Experts of a small language model.
Size: 11 layers, vocabulary 8192, 51.9M parameters.
Experts: 128 experts in each of 10 layers, 64 SwiGLU neurons an expert, 8 picks a token.
Training: 907M tokens, 9367 steps.
Below are experts of layer 3 (counted from 0) of a mixture-of-experts language model. Rows are named router (the router's row for the expert), gate (a neuron's input weights, with its number), up (a neuron's input weights, with its number), down (a neuron's output weights, with its number) and show model dimensions 0-191. Each number is 128 + 24 x the weight over its row's rms, rounded and kept within 0 to 255. Numbers have three digits each.
Before each expert's rows: a language model's description of what the expert responds to; "mostly gets" lists some tokens that are sent to it at least half of the time. This comes from a sample of Wikipedia text that the model never trained on.

# expert 3
Vowel-rich word pieces inside Japanese, Arabic, Slavic, Indian and other non-English names, such as Ta-iki, Kuw-a-it, Zavatsk-aya, Mall-ika.
mostly gets: "ai", "ya", " Jo", " Japan", "aya", "awa"
router:155143132141099163081079109175131168144144130103145120131153119113147087122116137174114123145135114115104129158123121145114138134142075153082145103108122116101151120129153156124158143144137117155119083129158096115123162112122149143097114127146132167104099158155093093134133104122106101121153170111120121127162118111145082122147135097128119146173157114181147142086139178138136121119120150130109115135159122148126090134133165167143141151150140118151150119168088173152125122137086123123136128143123092158126125100143135178129125133096117154142116091147097110139106205125102067117
gate0:145136130163098121138124153113182130108094122123144122149128126123131114138101146121120122184172133127113163127147075115092121145136068128050121115104106137136131106133135136095134123133132099112104176133112138118124145101127135153139124122120131197042125096127127083146129095129110137129099166134176127150112133139116133129114153135127161129111153131112136149125105127083136113134083121133082214109110132165143119185131130163140097172130130128151104130132130139124131150140144145119110142088173124126106126121121125189136143155130129137125144099115130120114126196110137131123
up0:134132139092127120086146118169098138136122147120130132117132142156121124123131080117127126123138128069157095200135104173147154135151179179070142148119191122138074132124187139063131134123187127150136123134117086129089101146139152117132133106106129112118150148149126135121143204135124132121136128097113119077142124094111119097130128128118101108162129128134128093121129168126105168124101122135124125146154075108125111129162135125102137124178133135099147144122145123136130118119131128141145129129120126134133052125115152132157168119152127128114115157126102124147108156165113105141
down0:113105127112172126133140131071132164211150120128133127110148144132138089129132127100122150108139128122155094153143092129098106103094170132190129112139135122125112124129152123129127168138131082111118109124125152172130090166132119160107132171105151105205120145096129118094162144131114086127133111087077158133134150115135158157125097135124122122134132192119128079128129117150063129118146133124140118121088113116138124126194133146100141130129119160115124113110129141128120211139126129164129103092135134145150122117124159111118124119132129120126136167122142099156130088120122108147

# expert 11
The preposition on (On 15 February, No. 1 on the chart), plus St/Saint, Mrs., months and name-starting pieces.
mostly gets: " on", " st", " St", " $", " On", " November"
router:115129151143106131131128157130113136173136128124131090128152116108144102091102152105111152086176133141086089148122114136155113138095129185137125117127129106134124101151156118117192191149137118174170096120135128179127083086126115166111119139144115129102149142109125150149147155125124119158127150114095116107151127129149134129093082107127114135125123147154155124112144147116114124066153142101145125092108173153135130143151125121182131109128148115107152131125144134152152128125088130177131141094095089155085109106104162122170133109158119156130132094124166105153083109102133077126
gate0:095129126131135128138128119121079109125131138101128121182133150132132153131114129150142122117112120144124138104126096081105087130129145136095112127118135095107099113126120129138127059163137125120163109080061111131132126118094115097134128130145135110141165118124119157126140149111122142127153079105163122143135145133179069138083106165127127128140164130145153127083163087158111139113181078120112140128068123120138160122132107125127121124129141145141133174128194132110155084116179127176167151145150126129140126158128150080149116164145126068126160140114121125132126076129115129142
up0:085175043075114125129123137146163128164123132157079110069157140134135125153153112115139136161093135129079135129142126148118127126143089116169127156098170125127154123099116117123157177124149138141135128107132136135144103139114123085124039134124100136137138131125126137154129147151091135124164122118122160127127131121126137123127147128186113170125115128137141135133127130127146144128068128119152118138141124126152111142132123126128135153127112152127142124115068128092126185156100081103120093097108110086102130146129109131129115111167169127104124092161137124128121186141164156093
down0:134135128085119114088169115131142131130142123154111126125128128128141132138129061120114120148121125163127127117129126162100197063140148117114118128138107132136132115062137143124142163119126123214106143143136128134141126138121116168125152115134121125118130155132130105175077132152120076128132137128129130148136156117184125104149116095150121126151089133166122128119130193138131136129132142050144118081126080123120075138172156117098131045136121101126153133147090130118131138123109069095093141127115138115111128126132133139111136106124129128112128134169128126111128109142129101167

# expert 26
Line-initial hyphens and pipe characters starting list items or table rows, plus stray single letters inside words like Ster-e-ogum.
mostly gets: "|", "-", " co", " te", "-e", "e"
router:116162103162098142114118145126119133080156110118122122132143161125097087125133137132080142109143092145153120158136128132123134125119145166168154119129131150152134079123131156138164114136113110163135173149110151170141127105085091165119146158144142128117106167143099111148160121140122089120154133127121092110141106128164110086121083152161088116131141105148140105128158194113095149150145148091122107073127149159132138175163116129149080097104157152130132145150134139146108128125175117165125126147110065159138121118131156120138135104143127136142152076119084146164130172140154111123
gate0:129132065144101127098132163127127090122128172132123152147146150088109114110120142154148110097107133190122128129117128131153132155131164114131143099115149131093134133126220137120123129109115139127154129124141128133133116134159127137133131138122133185119127120157119178131135115123119095131069154137084144107167150158142132108104122126086134124112127179142139105169131126149162130190146128136120124109128132141133113101109132111177107095118116126131158116105130121118122137131142127220129112187135087141146135134138121071134130124121137129068166151101152128143114108131072119162
up0:134167122128137118110161144165081172149123127128127114143134140088135144139119137135130073110094130130148122133128125143126127161135124122075119093121129109147107133087169099130128128139138123182095127067154143124125133135132106130136132124124138179120129163126126146130160076130085142166122138130123212129128121130117148122125128128147086129125156128126135095182119117091127116098126122093131105126108129130105129087183136124166113173137124103124126131112103140126154075131090109153135148140076124149128158145107105108145095129143180119127115128120210066125133182125119116137
down0:131138150128130123130094117143170111178124110144118126120141137136155133121131100107137048132132126119132114139123132113147079136120136142119143127181114185134128159042129133124127098131160088132106119123193137128125121144127121056127161159120134116125133119109147170102159140152088133141144119140120155127123137159146121125138163120137127128132126128136103096123138121140121080063206122142114119120127117113122137116102166104137130118152162192126128180125135130117156145117171122112126131097077127129131188132149117121125129093122099104108109125155157089123127096157164135126

# expert 63
Noun endings such as -er, -or, -ers, -ator, -ier, -ion completing words like sculptor, frontier, cinema-goers, plus nouns like work, War.
mostly gets: "or", " work", " War", "ator", "ors", " player"
router:125158141145164121113088128135143147132144134093117134133141158150123088117072130126094116142106090155141120092110122115126113155129114142136179128178149091112117128138136146135133163131146147152164157147120105162115128109106148159097139106164167168130146106131120149156150135111114115092126135138095158085122109155128136137132108149169134069114154162176107087123128117087125111105178139118143140137117157169137110151143115150126093130104142168148153078176126196167110180164115106162145144151129106153092150139119157145132142114133099108153116125130176119154109126116135114108
gate0:125128151134152150136127132134128110110141134126124128108121122112105142128159134122139115126123157133159139130124114155123119128125108086126114128134188104119121099142100129071127128138117189105131130146144113118122130123123151110160150143165097092130122122150134147136120091132152163116095130156126113129121067131169114103136164129133121122128150139095128119093142145122136132106119129113122109085102060136129097150162165115124097118190130073121080130117150123143136186155131120175135123137116069135161141130119150123152190135131113018132139171103125111080118144158122166144
up0:110101097115140147167110127115144085120122107127136137117122118106119114154173084128119122121115114125136150137152124130170142126125115151130144137128131117118130129171147081133124128130116129127161122132128201150095148098161118127128168136126137187131173138123126149123118123091124130108093128127087142124093130163160131162081114166053129146188118153118124128125194123155139115139132051089168086144132128143177118128145125142137067174126123128137119141132122131116131168110107079139123105129076109117160145133129113127101126092142123104144109090119120150148134123096171132114
down0:131119131115126142135154141141137118108094129125133123113120173089124112129120150145127144090136128140115139117143126129114120128115140107125128130126131083115109126142183114128103132125169179107140147120129127120108173107193139124148155131108128134127127081154120119130083128109153137154097175155058135127137105111078161159148082135113131112063101086118087155110139120074107122085128146105158122145123129116135134129108113131097122108126091119166108115123137118131117153126134129123112102149144114157129129134147104098162128126128138170149036151140162199129187137107142177122

# expert 28
Vowel-led second pieces of words and names starting with St, R, S, P, as in Stralsund, Strabane, Stabell, Sporting, blade.
mostly gets: " Red", " Ram", " classification", " prom", " rad", " R"
router:176120145151140102147131149102120149150159136130199108167092117180151102126132135113108129148169156153112128157122080126132118121103121115132180130127131148119120120120105144130128098153140114149139139130116109128103105145095125119092162116103116130106171130112111171135145120065123115128146117115171117111159106128171127098111142131132119131122115103155105102123138139144113128108119125092169160106118146163110123131163137167133109132117184123087111130169122156119116145154083145180107114121105123157127133159108129102113182125127073162156131125143115149178075184126166100145
gate0:123114119111100124126056127099127131159142140130126113168114130070117120149130151150141088179125117117132094101125109130117124158147129150125152132101129155116112119118166117129108117129101113099127127146105104123080128178127108126107151159135133143124184113100168146086222128097135128102124099080134148129186133119110126129072086161100114139139134123114114127126132121122121122125126146112128121087186129145125128135160147132087114126120124100128144120112133126104127133091108169100143139129129061156125131142132128137122140045135133128112119148138087116121106091085082128125
up0:137129159134127158190128076125174175110127137125133130093126131133101118129135072135132158131127133125142158148123135128129105122127117156108131138154105132125110153119096164127095177123124142138126152145146121116125107124177146109159080104128126114126128148110092117129123120129125091141130065141128113124102115117112173100097131133141129133118086143124133131127120128128129131133129138118070144195112132146122113096120117095135164120134112130114128126046139123147154134111134091148214142137124146101088123198167170134144134126126111127139123124138141059086115119143193127142
down0:092164129193176173133134112152127151115184118144117138126138118107128120120128122118125101136118143134095170166125132184134117169123136155100131115111127138158131176140084129143128136061140118125111150151133125149132078121143126154136113147166136094074100135130161107113115148136157083122131127145149119126122120163127086114128130133179153141115099108135117139096099162147131117178137158126153140162131103148140068108104143111182129175113132149126139165165109089127134117135112131171133130155091130099108153152166148091117167100151129137132159106127121127095101115118093127126

# expert 13
Single capital letters opening a capitalized word or name, often after a parenthesis, quote or table bar, like C in Core, M in Mall, S.
mostly gets: " K", " C", " P", " T", " J", " R"
router:136134152162133149119122137153143137147142155091148093123099145101116089119132140105115117125174081168149102108072074127144107121122131150146180113139118099104169094151157173110166172138143108178131112116108099153164136135117138148110084128119148129086146146102110146121166130133132088124132151121126147073147134142110088114119140105126153133125110093174135129146176184120116141113123109056120168076129123136112118166110114147151124103148127133125144126140131103159114147127142091165142093141150120128147168133104153148124156129139125154131135106130097154176111142095126119132
gate0:146143123134132131137126112118135141154138162116157150111168135114146109156146159127114117130142154127114085127117129118215142089123085155114091134109130131117155181137123120125150143160124099108073159137153176126128177136130142126105138145127128100139129107175123123157131091077144090166135135124123113177132139153116140129140126124133121118094119127189081129133156134138109126139121138135137135118108128135161115119112130128126062069093127189110121126119121068164124126145127153181109145116146124073155128109144178109129133141138169135160133144130081104154163121127125156129
up0:103099115132137127119141138078123118135131114134093096113151130135135128170089098147121144106102110096123136129123128089129135125058153108154131086143123110133162130089122148180112131124125189174130134109134125168121135133112085146123173160085136132127146094110118104123128169124137171121135053134123126152130149161088128148132119154133128147128129137059134129130148133127058133144106128126162152152131121128084144141125130145126124092134125123193127079128110158124162124130121129125129160144106117142186133121118126098130121172096145147108127137121136046131128123149115106153
down0:123119103133098094112034181123119134128127133128097125129129072129116129127129169145186104125135175132141155119114125122111129095115133127118132134113125115102085104135171157131123096152112180125114122176169120108079139127077109147157128130152162116135128113081116155095125113129128125129101123102109175129137141148120123131072171135180146117141070141122114125105124081136137148074172127144123144121121097166137112159155159118132120141126088139127136136164099131117134174128127135112111129129163135143095132130128128156162157093127130107131129066118143126118128156104132147134

# expert 6
Word-final syllables like an, en, on, as inside proper names and places, as in Van Halen, Aachen, Reuben, Los Angeles.
mostly gets: " an", "an", "en", " en", " Green", " Los"
router:124131128140137135105127132141093112134126137140163112162134130137112116134157113138126131149127136139124129144126101128143137121103085155098129131127115082092102071151124180104128114149134138178149162151124078140122146119125185127113123134110097120114127153139089122116160140143135120122156145141123134080107106127172101141113137126145150119188180110178147146124133142133179116103154153129133113098167136159108110165123134186119144188136170151146146143146098196145107150135157122116114133149095136139142123142079134140112100130083091140141091113172116077155102155158155100115
gate0:099118127122106118125132119169117145105102112153135198131131140125178116120132119095142115123090110147088142082139139112130137142134143128125097131127134125123098129101161126126128119139065124175067096175125125103138125126089149124118143135104121102114120117101134174197115126132165079153128125129106104128157153128182130129120107125129102126128071140136124101135127217127159140147109132067051150123126052139133121127124128128099125109136136146126141141128126119127142156096127073115128118134159127138131127158113145090124130144142130125141139146094119140111088153153123139137
up0:118132128135145107127129124105118126128126125124159132128128075130135137088121137125105138155140113126105051151115142129122132126010136116103132125077129157162115138119129124171143147106129090133118178122125147125128118170119141128129113152137114075112146112126118147139067119116140109128189110121128142154133176158137071133122117173131134154069135140127135139103129131172154126134127137144113127139110121113125119125118139122116149138100151155168114178153135122100141133138127128095149059140103126152152131149130157118128199144140131126122161133091151134095152110181112128129
down0:128078120135081132176116120137163130095128153168137136129134125132141145128147176122134130114130118134114153089129128112157139121111127110145120099135099127102122092142119160124138111109039129121106171125113117123120157125108149147159123115164089140088149181117139149116095129132128110118106135097114110159129172137098106127160145128125176167129131095093090146137126131073137119139097108110146111139178113140122129162148116137127134151169145093140149120059153137098139099125126135082129091124137124117120147137067126120128142133083133129155141140131116128193097156136104127064

# expert 31
Hyphens, mainly dashes beginning list items after a line break, plus section heading equals signs and Genus or Species labels in taxonomy entries.
mostly gets: "-", " -", "==", " Genus", " six", " Species"
router:106171091198099110098086160081119169117178107092141106115144137141164077124115121146070140121149120164166128142158119127125138158113122145168171139134097117138130080132141159110167117135145097130124142135129134162124151121112117134120116110118142132091084136146129118128125139116104131143166123099157131115179130124144138127093113101179125107150117120129115113125138193099136169148126155110103154115156120156110126189160138152135106119131168100150115174132127167130113127107142091141143154130138138153132125185136125120139136119106095145163125110127113131158081145109129089127
gate0:116148112117133155144094124079082108123128121123129120127105140130133146130130128121148147132107113141055120131138145159122128122123149139159125090125136102136062107136083137128139101006128136129167132155120151150091144096128128139129129116108135148114130119115123143134129170144123174133135084122129116118122128092204088128142124084151150124139142126152121132138112134147136119131132128072120136128098128128131140186129157188068180125101181118114133129122138125153107176124148157122144129135135139095128100158130125147117128123130115137122125122179129099125110133092130138171
up0:101131134129118122134096071143135118126109135120148128130118112130121098120174134128134136139126084102145077080136126128131147118180128125113056130131159145117136140121178129104194131135163170139063116121115105098136152138168135118104079146130078116127134176128147162127122088121127094155106111153158143153133146123125113112104113094109043126129058104173108130097122138136133146088157155144110113131105132110107130126136128122118127121122125198143139183132128138128139119111120124116165110140086121095134138131112121139128124170111130147138101095148127113126134142117106098130
down0:145111156156096138161118134138130099107089128155088122131128129143146134126123145132118080133127135128108130129166111195134146106126119160116126101135136170075101131097160154123171155126128121111120133122181125071112133137143124143125090085218080104144114112112092110115100122136125129062143126151107148120109131104130114127126117190112092134129125139169115152153115123127123066084116076139130118130151122125104130126134129138128113158093138126125122138126134088129115118122130129125084123132143141126114154100129167137137151157106125128182113128180129125115141125208138110110